From a checkpoint of a small mixture-of-experts model trained on Wikipedia: 128 experts in each of 7 layers, 48 SwiGLU neurons an expert.
Below are experts of layer 4 (counted from 0) of a mixture-of-experts language model. Rows are named router (the router's row for the expert), down (a neuron's output weights, with its number) and show model dimensions 0-63. Each number is 128 + 24 x the weight over its row's rms, rounded and kept within 0 to 255.
Before each expert's rows: a language model's description of what the expert responds to; "raises" lists some tokens whose logits its average output raises strongly, later layers aside. This comes from a sample of Wikipedia text that the model never trained on.

# expert 65
What it handles: First letters or opening pieces of lowercase words after to, his, the or for, such as f-ame, sp-ells, h-iding, col-legiate.
raises: "ite", "is", "ide", "oc", "are", "ity"
router [ 94 123 108 155  89 126 123 121 137 130 139 131 127 100 143 151 115 111 123 129 125 137 119 134 152 103 130 146 137 145 129  89  99 180 142 173 129 135 115 118 112 149 142 150 104 145 110 148 136  95 127 149 152 128  80  98 106 126  98 104  97 103 190 161]
down1 [138 151 153 139 125 124 107 185 121 114 154 136 137 131 121 139 143 141 124 165 120 116 129 116 163 173 136 123 112 125  96 113 146 123 109 107 118  96 128 121 131 120 109 129 145 130 155 118 155 104 139 107  98 106 132 127 144 157 109 137 133 124 160 107]
down2 [169 107 174 130 153 132 116 119 113 140 111 153 132  96 116 154 181 158 144 120  93 157 100  90 149 102 113 103 110 108 119 154 149 129 172 143 126  85 108 141 117 126 156 162 162  85 109 156 113 136 114 102 112 156 169 135 136 130 147 111 115 132  92 135]
down3 [ 99 101 141 180 128 168 109 140 120  97 124 109 117 119 106 134 114 143 131 163 144 116 107 155 133 114 173 131 140 120 118 125  92 129 116 135 165 119  94 159 143 157 127 144 153 114  89 131 163 101 156 133 151 121 151 138 163 107 116 137 122  97 124 147]
down4 [ 96 138 125 113 103 113 150 112 170 188 115 135 129 157 114 179 148 145 117 112  59 130 119 135  92  99 138 140 165 119 103 112  97 138 136 123 168 108 158 138 128 108 131  83 118 136 129 120 141 124 150 109 102 130 140 112 145 103 161 117 157 124 134 150]
down5 [141  92 121 131 157 166 142 116 112 155 109 159 108 176 111  98  89 112 111 106 129 129  82 133 118 114 136 164 126  98 101 156  66 130 149 119 110 156 134 107 170 136 124 120 112 124 142 166 113 132  69 148 130  82 154 121 114 151  63 118 140 139 110 144]
down6 [130  93 118 110 117 107 145 102 128 126 116 125 130 170 135 132 114  89 130 115 114 147 146 115  94  90 170  80 124 152 147 162 133 125 132 133 107 196 149 123 124 124 100 141 122 133 143 148  96 123 125 153 148  98 162 116 157 142  91 102 153  62 134 120]
down7 [116 118 132 104 163 156 160 118 132 120 117 132 128 109  97  92 130 107 148  96 117 139 122 108 131  85 111 126  88 154 115 156 105 119 156 101 120 162 154 146 141 152 139 150 147 164 113 131 155 167 159 112 148 118 142 167 151 142 132 159 112 121 121  85]
down8 [143 147 131 136 159 162 163 124 132 116 152 156 127 115  79 123 103 128 129 144 116 125 130 172 214 122 134 102 139 124 102 159 165 133 128 146 159  76 119 150 181 139 114 128 139 116 118  71 175 160  86 144  87  89 177 134 148 116 138 108 128 114 125 187]
down9 [ 83 128 145 143 108 154 134 131 143 120 164 116  79 121 129 155 113 102 115 168 153 148 133 148 147 186 133  76  97  93 122 110 152 136  83 126 150 113 100 109 194 149 162 107 116 105  93 158 103  71 107 148 122 123 122 154 129 134 155 108 120 175 102 182]
down10 [144 110 153 160 142 142  96  94 127 122 142 124 131  97 128 113  90 136 113 150 114 106 107 113 166 119 111 108 173 121 159 104 160 184 120 119 134 169 121 139 129 144 147 111 163 102 106 123 134 167 134 171 108 124 101 174 162 121 111 111 133 114 143 105]
down11 [111  85 144 155 108 181 159  99 107 163 130  98 169 158 145 110 107 144 109 124 160  70 132 105  96 138 102  96 165 136 111 148 165 130 140 117 109 130 142 147  98 114 109 182 143 129 141  75 100 127  95  93 145 112  98 163 123 123 143 130 113 122 114 142]
down12 [113 168 125 151 141  86 166 172 144 161  91 139 145 123 116 119 101 163  72 156 126 101 123 135 105 148 144 106 100 114 140 137 118 128 136 145 104 101 126 137 133 111 103 134 108  84 136 136 146 106 160 129 134 138 197 144 121 140  98 122 138 123 131 114]
down13 [ 97 135 131 137 103 147 122 116 121 146 167 139 137 140 149 145 130  92 145 146 124 110 120 131 122 103  90 116 155 168 136 118 119  98 123 136 187 155 128 142 124 166 115 116 157 140  99 170  73 129 101 105  93 129 152 124 141 114 117 135 119 165 113 121]
down14 [146 129 111 171  91 147  99  94 115 108 101  85 141 139 125 157 115  88 136 167 156 130 109 134  93  98 174 114 134 112 105 128 124 155 144 127 126 121 149 155 118 130 153 137  62  96 164 191 149 125 120 145 152 115 156 152 122 128 137 117 151 106 160 116]
down15 [157 130 155 152 164 116 111 123 129 155 135 173 140 118 100 131 108 141 155 134 104 134  83 179 127 162 143 156 125 120  93 111 151 146 148 109 134  90 122 126 150 135 133 104 106 111  92  61 157 156 135 149  88 111 154 144 128  90 156 114 102 144 128 146]
down16 [161  72 181  93 164 143 133 119 118 142 124 109 133  70 100  99 164 128 139 162  83 128 162 135 130 120 147  90 144 129 149 102 148 122 168 107 104 133 115  94 150 123 114 125  96 113 144 127 154 101 134 105 142 152 144 143 137 132 132 158 125 145 119 133]
down17 [153 113 110 127 123 184 229 101 106 100  87 118 101 108 138 120 104  98 129 159 116 154 115 144 135 100  87 132 132 117 109 150 110 140 135 170 130 158 113 118 113 129 150 128 127 116 128 145 192 119 118 131 170 141 140 179 132 146  90 149 113 142 123 140]
down18 [ 60 122 139 103 154 183 129 117 132  99 132 177 118  90 134 104 129 131 139  93 135 107 138 195 130 154 183 168 138 149 145 108 123 136 115 101 119 167 154 125 146 141 148 157 120 153  99 160 115 143 125 156 115 136 152 129  97 116  66 118 113 125 135 112]
down19 [144 126 168 108  98 108 112 136 165 149 122 155  82 134 122 154 106 125 168 152 130 169 144 106 131 140 103  99 111 150  89 124 183 130 127  97  79 157 126 145 136 113 119 120 103 164 102  91  94 157 141  69 141 118 161 114 129 109 134 138  68 136  93 152]
down20 [ 85 138  95 172 150 113 118 197 126  99 180 122 140  81 131 117 105 119 157 155 111 117 101 132 150 101 106  78 136 105 152 110 127 120 121 130 115 178  94 123 143 123 124 117 116 146 175 146  99  93 118 130 134 125  77  73 144 179 128 117 104 123 130 158]
down21 [136 118 127 126 150 114 103 190 124 135 111 132 154 147 120 170 153 128 138 110  92 151 117 112 163  92 104  67 123 110 126 127  89  95 139 154 129 108 113 101 137 110 119 151 103  96 134 123  94 110 153 101 145 149  99 108 141 106 128  96 143 126 143 160]
down22 [136 144 103 145 156 194 108 100 145 152 128 124 142 152 125 108  77 137 118 143  80  95 137 106 141 151 150 150 127 152 126 112 152 133 146 132 127 129  93  98 129 118 140  92 149 159  86 141 127 127 145 196  87 160  94 181 102  60  92 150 144 138 103 136]
down23 [ 95 124 124  99 132 146 115 117 152 102  95 123 103 114 130 147 112  91 151 144 108 157 114  90 133 141 104 126 138 131 165 124 132 114 129  89  99 155 129  91 149 119 125 111 157 113  99 111 143 142 158 157 135  82 134 162  84 155 136 113  91 147 149 124]
down24 [186 114 123 126 155 146 136 110 147 160 166  93 133 134 115 156 148 163 151  92  98 116 154 123 126 149 120 174 158 117 138 156 143 103 116  93 131 110 130  93 127 127 146 135 173 135 116  90 128 130 111 104 109  95 138 149 131 153 130  87 130 147 104 133]
down25 [118 154 121 139 117 149 107 103 105 140 112 114 145 146 112 150 143 157 153 119 138  90 113 149 160 134 103  95 153 144  91 158 100 128 158 101 118 122 128 164 142  56 153 139 140 126  88 153 176 111  80 138 129 119 159 124 121  95 134 151  88 157 125 145]
down26 [146 124 117 117 148 153 124 191  81 102 115 110 100 149  90 134  98 131 142 139 143 155 164 122 108 108 102 104 140 153 125 161 148 110 141 136 118 120 145 110  98 122  92 105 119 169 144 137 134 130 118 160  88 102 155 115 121 139 143 135 195 126  92 152]
down27 [122 114 108 100 124  91  74 123 127 108 149 106 144 123 106 127 116 105 134 121 110  89  73 158 121 131 147 116  83 104 126 108 125 138 152 110 112 151 140 170 112 157  85 151 115  96 128 157 107 104 142 158 120 127 129  64 117 135 112 114 122  92 105  98]
down28 [167 163 147 123 149 139 138  73 123 146 107 146 143  90 132 136 132 128  99 121 132  69 101 102 138 131  92 163 100 114 196 122 128 135  78 116 124 143 114 133 118 125 155 124 146 119 132 120 117  86 104 166  74 140 160  99 187 113 149 142 161 144 136 119]
down29 [127 129 122 123 177 104 131 103 140 130 111 107 145 151 111 170 138 139 115 123  83 141 105 133 161 157 156 112 126  88 153 131 152 122 116 140 103 106 117 174 131 136 126 150 108 120 101 100  94 124  96 126 171 134 154 115  97 114 126 136 119 156 158 126]
down30 [116 141 133 143 140 144 160 116  85 116  90 123 108 114  94 126 130 155 123 102 119 137 144 152 182 175 173 147  87 110 126 154 136 144 155 133 147 121 125 105 115 102 125  78 122 115 108 138 170  99 139 131 117 146 124  87 109 101 132 122  92 140 135 148]
down31 [153 130  94 148 153 167 113 106 127 117 136 117 109 124 103 130 159 130 153 120 104 113 153 177  92 168 141 106 134 126 177  84 128 125 150 125 143 123 130  63 151  93 144  97 138 106 130  90 130 177  91 162 107 106  96  58 169  99 134 116 142 105 174 125]
down32 [131 160 164 160 150 129 140 104 118 138  91 140 153 148 117  97 138 139 149 149 119 164 153 168 107 165 123  99 166 121 111  98 152 110  95 109 120 141 159 115 166 106 111 139 128  71 150 184 136 163 146 140 142 130 162  74 170 132 106 122 116 102 156 116]
down33 [ 91 126 101 128 140 135 101 164 127  93 146 122 100 142 116 151 109 154 138 136 119 128 146 126  99 112  72 128 156 120 138 121 126 135 142 153 129 126  98 102 128 127 133 108 118  99 151 156 148 150 133 147 155 140 119 109 100 145 106 126 134  59 126 115]
down34 [147 130 137  72 127 156 166 164 159 110 184 151 126 136 102 140 154  82 101 138 111 110 133 159 154 112 136 126 123 132 126 164 129 114  98 130 188  76 155  82 121 133 120 137  87 142 130 151 167 135 137 144 177 122 121 105 129 128 142 162 148 164 128 119]

# expert 57
What it handles: Word fragments right after an opening quote, hyphen, slash or bracket, in quoted reviews or odd splits, e.g. "ter-rific", vice-ch-airman.
raises: "de", "oa", "oming"
router [108  95 144 183 141 145 108 158 134 109 135 113 109 100 114 138 114 143 127 165 106 142  86 118 121 139 139 145 145 135 113 150 143 130  96 118 136 116 116 118 116 152 138 159 138 166  82 128 100  94 126 153 124 101 158 138 168 164 129 123 111  90  94 146]
down1 [138 113 133 116 172 133 162 143 157 124 169 150  85 132 141 128 124 153 128 150 127 169  85 128 130 105 122 154 124 122 107 148 139 151 103 160 180  97 167 155  75 111 132 127 134 113 134 132 136 127 125 115 157 134  93 133 120 117 144  76 107 144 135 125]
down2 [133 105  80 150 140 165 134 158 157 151 143 134 152 154 148 116 116 160 153 124 137 153  78 138 124 148 140 127 101 125 131 102 180 100 150 130 148 138 133 109 119 153  67 140 114 152 132 108 128 166 148 104  93 143 101  95 128 178 107 135 105 104 169  95]
down3 [113 170 115 133 125 115 136 100 120 121 147 137 117 164 124 156 120 134 146 142 106 131 139 108 121 119 160 128 136 135 109 155  82 140 106 120  91 122  97 136 137 122 172 154 124  74 118 106  91  73 146 100 111 115 129 155  97 137 113 146 138 113 143 139]
down4 [ 79 133 185 103 103 181 126 149 114 107 165 159 156 113  79 129 151 115 108 110 118 148 159 131  94 114 155 124 131 144 151 105 129  92 149 152 101 167 149 122 137 150 136 151 124 105 118 112 140 133 142  91  92  85 118  98 141 126 134 135 125 124 136 116]
down5 [131 119 113 124 111  85 112 108 113 173 145 122 159 162 131 129 160 101  62 129 150 115 117  96 122 150 146  94 152 117  96 115 133 119 117 137 138 130 167 111  83 153 117 152 130  73 151 142 118 142 151 131 111 116 123 112 134 148 139 123  95 125  96 130]
down6 [105 122 128 122 150 145 138 157 110 102 116 132 141 159 111 137 144  96 139 115 189 117 141 127 149 168  80 154 149  86 108 144 125 103 171 131  97 140 113 164 152 139 134 170 153  90 117 165 147 167 137 118 154 136 185 146 157 141 172 164 150 156 107 131]
down7 [124 142 102 154  98 114 166 107 153 166 117 130 141 122  89 101 107 141  85 103 150 150 123 127 128 152 141  92 150 114 126 140  99 160 105 154 126 145 118 122 100 102 160 129 144 135  86 146 174 143 107 130 129 154 101 118 107 117 139 115 128 109 157 103]
down8 [138 141 140 120 121 141 104 189 122 105 144 105 127 147 105 161 107 121 153 125 127 124 128 158 112 123  56 118 134 118 110 130  97 101 164 152  92 105 124  91 129 141 199 152  93 108  97 160 130 125 163 131 152  98 113 114 104 112 107 123 141 151 121 126]
down9 [106 140 109  70 122 130 113 140 151  88 115 111 146 114 118 100 132 103 147 150 113 119 135 145 129 139 112 149 158  75 147 146 113 109 129 143 142 133 163  69 162 121 136 157 112 147 102 145 133 114 152 131 109 118  83 143 136 117 132 110  98 141 169 120]
down10 [125 133 165 138  88  85 105 106 107 144 152 132 152  59  96 107 136 128 123  89 160 126 148 152 115 144 130 142 103 115 116 156 142 131 166 174 176  89  85 167 138 131 146 114 123  99 158 140 104 157 166 111 142 148 128 163 139 142 138 108 115 139 120 149]
down11 [ 77 161 137  84 130 118 142 131 158  83 120 103 161 153 132  85 177 140 119 168 130  71 107 148 133 163 133 157 161 167  91 145 142 109 159 118 111 170 147  99 101 117 144 102 117 136 145 126 146  98 129 141 109 133 141 116 145 146 144 121 159 137 169 173]
down12 [104 148 158 137 106 152  87 134 119 111 114 118 152 138 146 113 123 154 147 115 109  88 169 100  98 186 135 135 192 134 110 145 138  97 124 147 112 169 113 149 110 123 128 116 112 142 158  98  75 153 119 132 118 118 103 145 133 123 112  78 118 125 150 115]
down13 [104 117  97 114 141 150 163 159 148  97 136 126 177 127  87  80 161 151 120 141 127  67 153 179 153 164  80 125 129 110 129 105 167 128 143 141 142 117 131 131 200 112  78 107 141 163 177 142 116 152 134 112 114 144 132 123 124 122 134 191 132 112 151 105]
down14 [125 109 116  95 124 101 119 126  60 118  90  69 133 170 144 136 127 103  93 139 156 131 132 129 117 116 153 112 102 120 118 125  67  92 145 165 127 127 114 124 135  74 123 132 113 158 103 155 123 106 103 108  93 157 151 113 135 136 165 147 159 146 108 136]
down15 [142 125 121 107 142  92 145 143 158 109  94 156 106 181 151 128 105 136 121 147 123 145 132 171 122 150 139 139 164 138 167 171 137 155 153 160 100 132 150 140 142 123 177 134 111 146 135 162  90 115 122 173 143  93 142 141 157 138 116 116 152 139 163 131]
down16 [134 109 199 160 133  97 125 106 117 138 145 154  89 155 129 146 127 136 145 126  97  89 137 148  97 152 155 139 126 167 122 144 123 120 158 142 137 106  93 154 115 124 117 119 142 118 141 104 113 167 136 141 138 150 130  73 138 119 157 176 158 110 133 109]
down17 [103 132  95 152 126 165 125 140 125  91 123 104 102 113 217 153 153 154 118 172 114 148 120 140 123 144 126 128 133  74 138 116 194 145 110 140 115  95 147 118 121 120  77 120 108 127 137 113 125 132  53 183 132 137 153 134 147 105 147 108 137 109 135 119]
down18 [122 139 143  91 106 191 130 118 126 126  83 115 146 171 125 125 135 146 169 137 129 129 102 128 121 155 173 144 170 113 166 142 127 141 111 156 114 148 137 124 165 129 117  92 131  88 141 112 142 119 139 104 109 153 142 127 125 123 120 142 110 107  94 123]
down19 [127 148 120 167 141 128 109 116 143 109 106 149  59 132 149 103 137 104 133 156 124 152 140 152 131 123 118 126 130 133 145 127 151 170 111 179 137  94 101  83 128  96 114 120 101 165 118 141 136 123 127 150 162 133 151  72  98 126  94 165 152 100 114  96]
down20 [126 112 116 117 163 128 139 111 108 164 110 200 139 159 103 150 122 113 116 165 173 139 118 123 150 132  98 109 142 127 132 152 124  97 103 121  95 124 142  86 125 139 114 125 134 122  97 161  92 131 141 112 132 146 177 124 100  81  93 131 141 140 131 167]
down21 [ 80 143 150 139  96  90 137 130 115 132 159 172 127 131 123 121 131 180 119 102 141 124 117 134  96 158 119 104 148 134 110 156 111 111  95 125 112 155 163 176  98 127 131 113 161 158 117 136  95 136 114 193 109 112  87 137 141 138 116 127 100 135 121 148]
down22 [106 119 118 126 125 157 179 107 150  94 135 112 131  89 138 134 152 124 128 122  98 133 171 116 146 129 138  88 150 138 151 148 141 135 114 129 142 151 135 107 142 165 176 154 137 112 105 134 139 116 122 174 161 154 132 122 122 156 136 130 111 124 149 109]
down23 [131 107 137 106 119 108 165 103 129 112 143  47 116 133 147 155 111 147 130 137 111 118 151 130 121 136 135  93 105 160  99 115 105 116 101 137 101 108 150 125  88  77 124 144 135  78 121  96 148 109 114 148 156 128 138 120 117 162 147 142 105 141 106 162]
down24 [181 104 163 114 170 113 126 134 145 116 145 135 104 110 111 152 135 148 158 138 159  76  98 115 108 141 120 117 121 178 122 136 136  68 123 126 118 112 137 117 111 156 106 133 105 123 100 111  89 158 138 139 104 108 159 149 123 130 152 142 124 147 136 115]
down25 [133 105 163 130 164  84 118 132 149 131  90 129 172 138 136 149 132 152 109 109 122 140 127  68 101  93 113 111 133 140 106 119 121  98 189 103 149 151 116 142 106 112 125 152 103 108 186 115 122 106 132  85 117  91 135 119 100  98 135 120 145 146 107 100]
down26 [115 111 156  98 159 129  97 149 145 104 127 172 143 112 100  88  97  88 130 140 139 108 127 104 148 165 145 115 131 120 148 126  99  96 135 117 121 141 194 145 105 127  64 137 125 146 146 164 148  91  99 125 138 109 127 112 115 118 126 121 121 106  98 141]
down27 [130  82 144 168  85 110 113 148 111 119 138 116 154 141 117  87 139 126 124 116 118 134 109 115 141 102 148  91 129 170 131 104 117 124 120 132 109 120 138 136 113 116 168 158  98 137  92 129 125 124 102 103 171 142  83 136 140 146 163 142  80 124 101 124]
down28 [ 77 109 131 123 133 102 122 187 132 112 114 158  77 145 178 161 166 128 103 121 141 140 156 124 173 119  86 133 155  87 114  98 122 140 144 157 125 167 130 167 112 119 109  77 111 117 100 139  77 163 120 131  70 136 106 133 187 163 145 136 136 109 117 125]
down29 [187  89 128 155 199 121 174 114 119 137 134  97  85 130 144 125 166 150 162 105 104 127 143 195 125 104 154 142 153 116 156 134 153 146  95 115 106 128 105 136 157  93 136 173 139  84 143 139 152 129 116 126 192 133 136 135 131  89 142 114  92 139 154 109]
down30 [137 153 110 133 158 116 140 106 121 105 104 110 180 164 115 158 138 133 101  90 153 159 148 116 128 120 101 103 135 115 107 118  91 151 113 119 123 138 126 141 155 111 123 126 112 101 159 117 136 170 129 156 114 136  96 157 155 152 108 142 131 116 173 142]
down31 [137 146 139 137 110 120 110 171 121 136 164 135 140 115  95  75 172 131 137 148 183 143 155 116 170 117 123 125 110 146 142 120 113  98 148 133  98 142 138 127 131 111 149 112 122  95 167  71  95 136 152 128 101 112 146 166 163 130 112 133 156 146 129 146]
down32 [117 101 125 169 163 134  95 148 148 114 161 107 144 117 175 118  93 121 138 129 134 182 145 136 160 120 125 144 111  82 122 150 141 128 153 142 127 130  50 133 166 143 184 107  90 105 128 121 115 117 142  92  89  83 159 134  78 136 110 157 132 178  79 181]
down33 [101 141  68 132 156 117 129 116 156 171 116 102 138 137 178 101 124 115 105 136 102 144 109 134 105 142 123 145 106 125 179  93  86 107 166 119 129 136  83 180 131 142 146 147 144 147  97 148 145 152 109 113  91 111 159 117 140 145  85 143 126 114 122 117]
down34 [ 73 123 112 100 132 124 126 175 131 101 108 132 143 145 190 148 108 137 157 148 110 120 158 120  72 110 123 173 117 122  87 139 123 160  76  82 147 115 172  94 133 166  95 164 121 141 146 126 131 154  74 147 148 136 137 166 101 175 133 122 113 105  94 110]

# expert 53
What it handles: Pieces following a capital letter or digit, such as N-ap-oleon, N-ile, uppercase codes like ASAP, ROU, AZOT, and chemical notations.
raises: "master", "met", "oria", "ory", " Life", "mark"
router [129 121  90 143 111 140 145 156 134  98 136 140 151 139 159 145 116  98  93 119 111 150 116 142 148 112 136 127 145 121  88 151 116 172 124 140 146 145 132 148 108 113 133 143 106 130 109 107 131 146 106 131  87 107 139 134 138 137 145 121 128 159 108 155]
down0 [170 130 128 146 129 102 126  91 104  92 134 169  73 138  89 100  88 113 111 120 136 130 121 134  98 109 127  90 108 158 118 152 105  94  95 141 151 104  97 160 111  95 158  94 103 158 129  93 127 131 133 122 131 113 118 160 147 132  91 109 161 140 147 109]
down1 [142  99 120 137 138  92 152 123  94 108 135 121  93 155 130 116 143 124 104 148 125 184 133 150 122 159 119 113 140  86 105 111 114 171 137 136 138 114 173 133 125 115 116 164  93 123 118 168 135 146 168 140 138 165 112 174  82 193 118 107 129  99 154 142]
down2 [116 127 138 153 104 159 147 126 142 100 166 127 178 102 109 139 157 131 149 143 105 149 129 152 125 138 152 154 125 163  80 113 137 139 113 119 107 141 117 127 155 120  99 121 111 105 144 182 119 122 167 134 166 126 124 145 155  93 119  87 150 136 115 134]
down3 [102 133  86 166  86 145 130 119  79 127 115 149 109 118 153 125 122 150  95 112 118 192 162  77 149  99 149 141 186 122 124 144 120 158 130 134 169 112 140 126 135 180 120 123 130 102 156 119 164 128 132 153 114 142  70 143 101 122 129 116 120 122 145 142]
down4 [130  95 146 127 101 112 105 123 142 123 147 101 117 125 113 121  96 105 129 173 123 124 129 135  91 184 117 107 137 152 123 130  94 126 120 142 158 157 133 110 172 120  96 148 116 120 117 128  91 144 107 112 137 119 111 124 136 121 125  62 134 117 146 118]
down5 [121 136 138 131  96 113 116 121  63 136 127 144 148 118 128 125  96 159 137 127  78 173 155  96 101 136 114 121 121 103 124 145 131  77 150 108 122 136 129 136  93 138 140 107 127 130 118 137 125  97 132 152 101 150 135 156 114 144  98 157 157 148 159 117]
down6 [110 116 153 143 130 117 165 133 106 147 118 139  87 125 108 134 121 168 151 203 142 180 122 173 133 115 149 112 174 122 140 115 104 100 128 139 154 112 124 161  98 174 131 108 149 141 140 103 157 163  84 130 164 176 156 148 103 143 138 132 146 125 149  91]
down7 [132 170 142 136 119 136 127 100 151 129 131 130  95  84 138 175 174 131 155 119 126 105  96 122 122 137 111  81 159 138 108 150 168 112 114 125 107 129 162 125 136 125 124 155 111 119 137 126 137 160 112 177 109  84 110  95 109 143 173 133 138 133 129 121]
down8 [161  90 153 102 144 152 136 166 104 137 119  97 161 154 181 154 114  93 118 121 122 134  81 126 145 123 102 160 143 113 146 124 110 103 140 103 105 177 123 109 152 159 161 114 130 106 104 125 148 144 117 101 153 140 145 131 106 110 162 104 124 109  90 185]
down9 [132 128 149  94 138 109 124 111 105 108  92 141 123 112 146 139 115 148 124 129 124  92 132 131 105 148 150 111 154 140 102 124 121 119  80 119 178 134 139 112 131 115 160 106 127 112 167 142 153 120 119  87 165 112 101 165 149 146 154 112 111 140  89 144]
down10 [109 152 165  89 123 124 122 133 186 138 129 160 117  97 136 143 161  93 184 141 121 109 128 139 149 151 137 173 149 112 109 157 178 115 145 173 113 122 161 150 140 147 138 130 123 137 138  88 112  93 133 126  92 133 168 139 140 134 123 105 118 138 153 140]
down11 [142 122 133  98  85 153 104 104 209 137 149  81 147 125 139 134 127 133  96  83 121 115 126 137 139 101 122 128 111 127  91 133 149 128 112  90 110 131  85 135 113  97 145 117 135 109 145 169 157 132  79 105 125 121 107 142 104 124 156 119 103 159 158 129]
down12 [140 181 151 104  91 168  87 140 105 121 152 156 111 104 116 137 114 102 135 116 167 129 158 106 126 126  88 131  71 104 125 129 140  75 123 130 124 164 132 110 125 134 110 137 115 126 127 117 115  83 133  83 165 145 133 117 130  93  92 136 153 101 158 131]
down13 [ 89  96 126 102 118 123 149 133 148  88 144 137 139 172 134 118 161 139 115 109 118 172 174 106 143 125 139 154 110 105 127 114 137 105 126 117  96  89 136 152 120 118 151  87 143 102 157  86 139 122 113 132 121 169  76 166  99 168 137 150 121 142 101 125]
down14 [118 156 119 100 104 130 134 156  63 143 124 145  80 157 118 166 132 131 136  77  77 131 126 124 157 119 118 143 112 109 138 146 106  92 181 177 150 131  94 128  74 169 115 164 110  91 137 136 153  98 167 150 137  93 124 121 138 126 100 157  85 148 136 110]
down15 [151  89 153 124  94 109 141 122 136 138  98 126 131 141 145 129 143 126 135  90 132 111 149 114 161 118 150 137 130 135 116 158 184 157 133 132 128 124 154 131  76 148 118 116 142 163 144  88 127 113 182 138 201 138  87 144 105 180 130 118 118 140  97 118]
down16 [126 115 128 139 166 118 144 127 146 140 147 159 151  75 115  86 144 121 129 136 149 150 114 104 121 102 145 123 140 121 119  78  90 139 143 114  99 143 138 103  98 127 167  98 150 153 169 109 174 141 131 124  76 125  99 107 149 167 119  85  94 134 123 166]
down17 [112 119 108 136 133 127 135  91  85 167 157 115 188 138 128 166 126 118 106 154 134 159 138 127 166 153 137 173 126 138 168 108  77 161  96 144 128 133 152 142  92 142 156 149 115 136 135 128 142 168 102 169 142 136 132 161 139  88  98 134 156 142 131 101]
down18 [ 99 146 157 126 121 110 151 128  99 138 167 148 108 108 124 159 170 139 126 117 112 146 131 123 199 118 131 127 125 148 146  90 112 109  97 149 137 119 155 121  94 115  94 163 167 106 122 133 130 124 140 153 134 126 111 143 123 128 120 179 175  98 134 116]
down19 [ 93 140 105 171 158 100 136 164 147 105 159 147 124  92  70 103 149 100 116 126 145 133  94 114 178 104  96 169 150 125 126 147 107 145 155 129 101 115 133 126 124 160 144 156 122 118 144 129 112 129 105 112 173 124 123 118 105 106 159 140 139 125 124 136]
down20 [151 174 185  86  91 120 141 105 141 151 127 137 157 127 142 142 155  93 118  79 130 123 143 113  85  74 124 163 120 127 120 144 149 136 140  92 120 125 131  79 118 126 158 136 149 102 118 115 120 104  94 116 164 117 139 149 147 122 115 134 111 130 140 126]
down21 [ 99 160 143 113 172 123 112 121 134  91 141 143 181 116 122 109 121 150  99 136  91 111 114 169  95 157 165 108 110 119 108 131 132 101 159 143 127 116 124 151 102 111 146 163 104 143 141  84 130 138 180 136 138 129 124 176 157 175 134 134 135 129 130 136]
down22 [138 119 119 127 151 103 157 108 125 114 111 108 127 135 163  99 103 109 143 133 159 139 154 131 113 118 145 101 104 135  87 157 131 108 106 146 133 124 128  69 125 156 137 131  71 143 121 136 114 124  88 105 133 108  88 173 112 120 119 172 107 108 111 126]
down23 [181 104 153 157 110 106 111 148 162 133  83 124 151 161 142 123 112 143 128 120 156  99 133 107 115 100 122 143 106 128 128 125  85 106 133 141 114 149  56 171 156 142 152 144 130 100  98 134 139 154 123 135 143 116 115 143 132  89 107 144  98 135 146 106]
down24 [153 149 114 128 109 167  84 150 131 175 131 165 140 148 121 152 146 114 174 120 144 136  87 145 103 157 101 142 140 134 121 161 125 136 126 138 125 114 185  98 132 134 111 155 103 155 149  67 108  71 153 160 146 101 152 119  83 137  94 138 119 103  75 152]
down25 [144 101 115  99  83 143 142 150 144 108 121 155 124 136 131 157 120 132 144 121  76 152 150 135 115 105  75 146 200 122 101 127 134 140 107 110 103 150 159 133 133 124 123 140  97 124 141 128 143 115 118 131 126 139 118 129 124 114 154 159 118 142 131 122]
down26 [ 83  69 115  98 149 129 103 113 142 116 123 149 149  95 132 140 140 112 144 135 171  91 145  96 105 158  97 127 155 110 158 121  98 125 126 128 113 148 139 102 158 104 157 154 141 135 117 138 101 128 114 139 145  80 159 113 132 172 121 134 121 162  71  85]
down27 [134 153 163 108 149 148 127 148  85 107  95 122 153 102 154 148 139 100 115 168 115  96 133 114 150 164 104 133 147 184  96 121 123 128 143  93 135 115 121 156 100 129 122 126 142 169 120 137 137 141 167 134 126  70 161 185 113 141 139 138  94 121  98 115]
down28 [172 131 136  98 136 112 122 129 177 123 132 133 111  85 172  85 110 120 135 150 112 118 161 163 118 167 121 137 176 151 102 116  97 122 104 194 132  95 119 136 158 148 173  97 122 125 112 167 107 124 113 125 115 115 115 141 116 128 139  97 111 123  93 100]
down29 [152 103 120 147 150 109 134 116 156 150 172 100  91  79 140 140  99 124 150 125 151 156 109 147 106 133  88 101 137 128 131  96  94 109 141  98 157 133 107 127 158 180  85 132 147 144  89 158 151 126  97 127 118 106 176 131 125  81 160 122 136 118 137 150]
down30 [120 118 133 133 119 135  81  80 106 169 102 129  80 159 114 124 114 135 120  87 127 174 130  60 121 136 152 142 111 113  93 132 130 125 106 147 127 143 156 155 122 118 108 103 155 143 125 129 149  67 124 102 107  87 169 118 140 132 162 113 117  85 113 126]
down31 [159 157  95 104  87 135 174  85 114  95 127 150 135 128 136 147 133 131 132 141  89 140 126 100  80 141 161 110 131 131 134  89 139 143 146 116 167 121 182 122 178 120 126 128 141 109 152 114 121 115 132 116 112 168 129 124 141 116 156 142 128 131 128  73]
down32 [129 130 173  86 158 150 131 121 149 156 107 131 153 132  63 128 177 124 117 136 142 119  96 127 152  98 124 101 128  89 121 139 127 147 124 116  97 118 138 122 134 110 152 112 108  95  81 131 163 131 149 123 156 119 139 153 148 130 137 102 109 135  86 122]
down33 [163 163 156 180 128 155 160 144  97 131 169 127 122 131 135 174 114 108  87 161 138 105 126 125 187 108 130 140 115 152 166 167 143 144 111 120 123 133  96 133  81 125 125 126 136 108 144 129 167 146 124 159 138  97 122 141 119 101 116 123 123 103 107 110]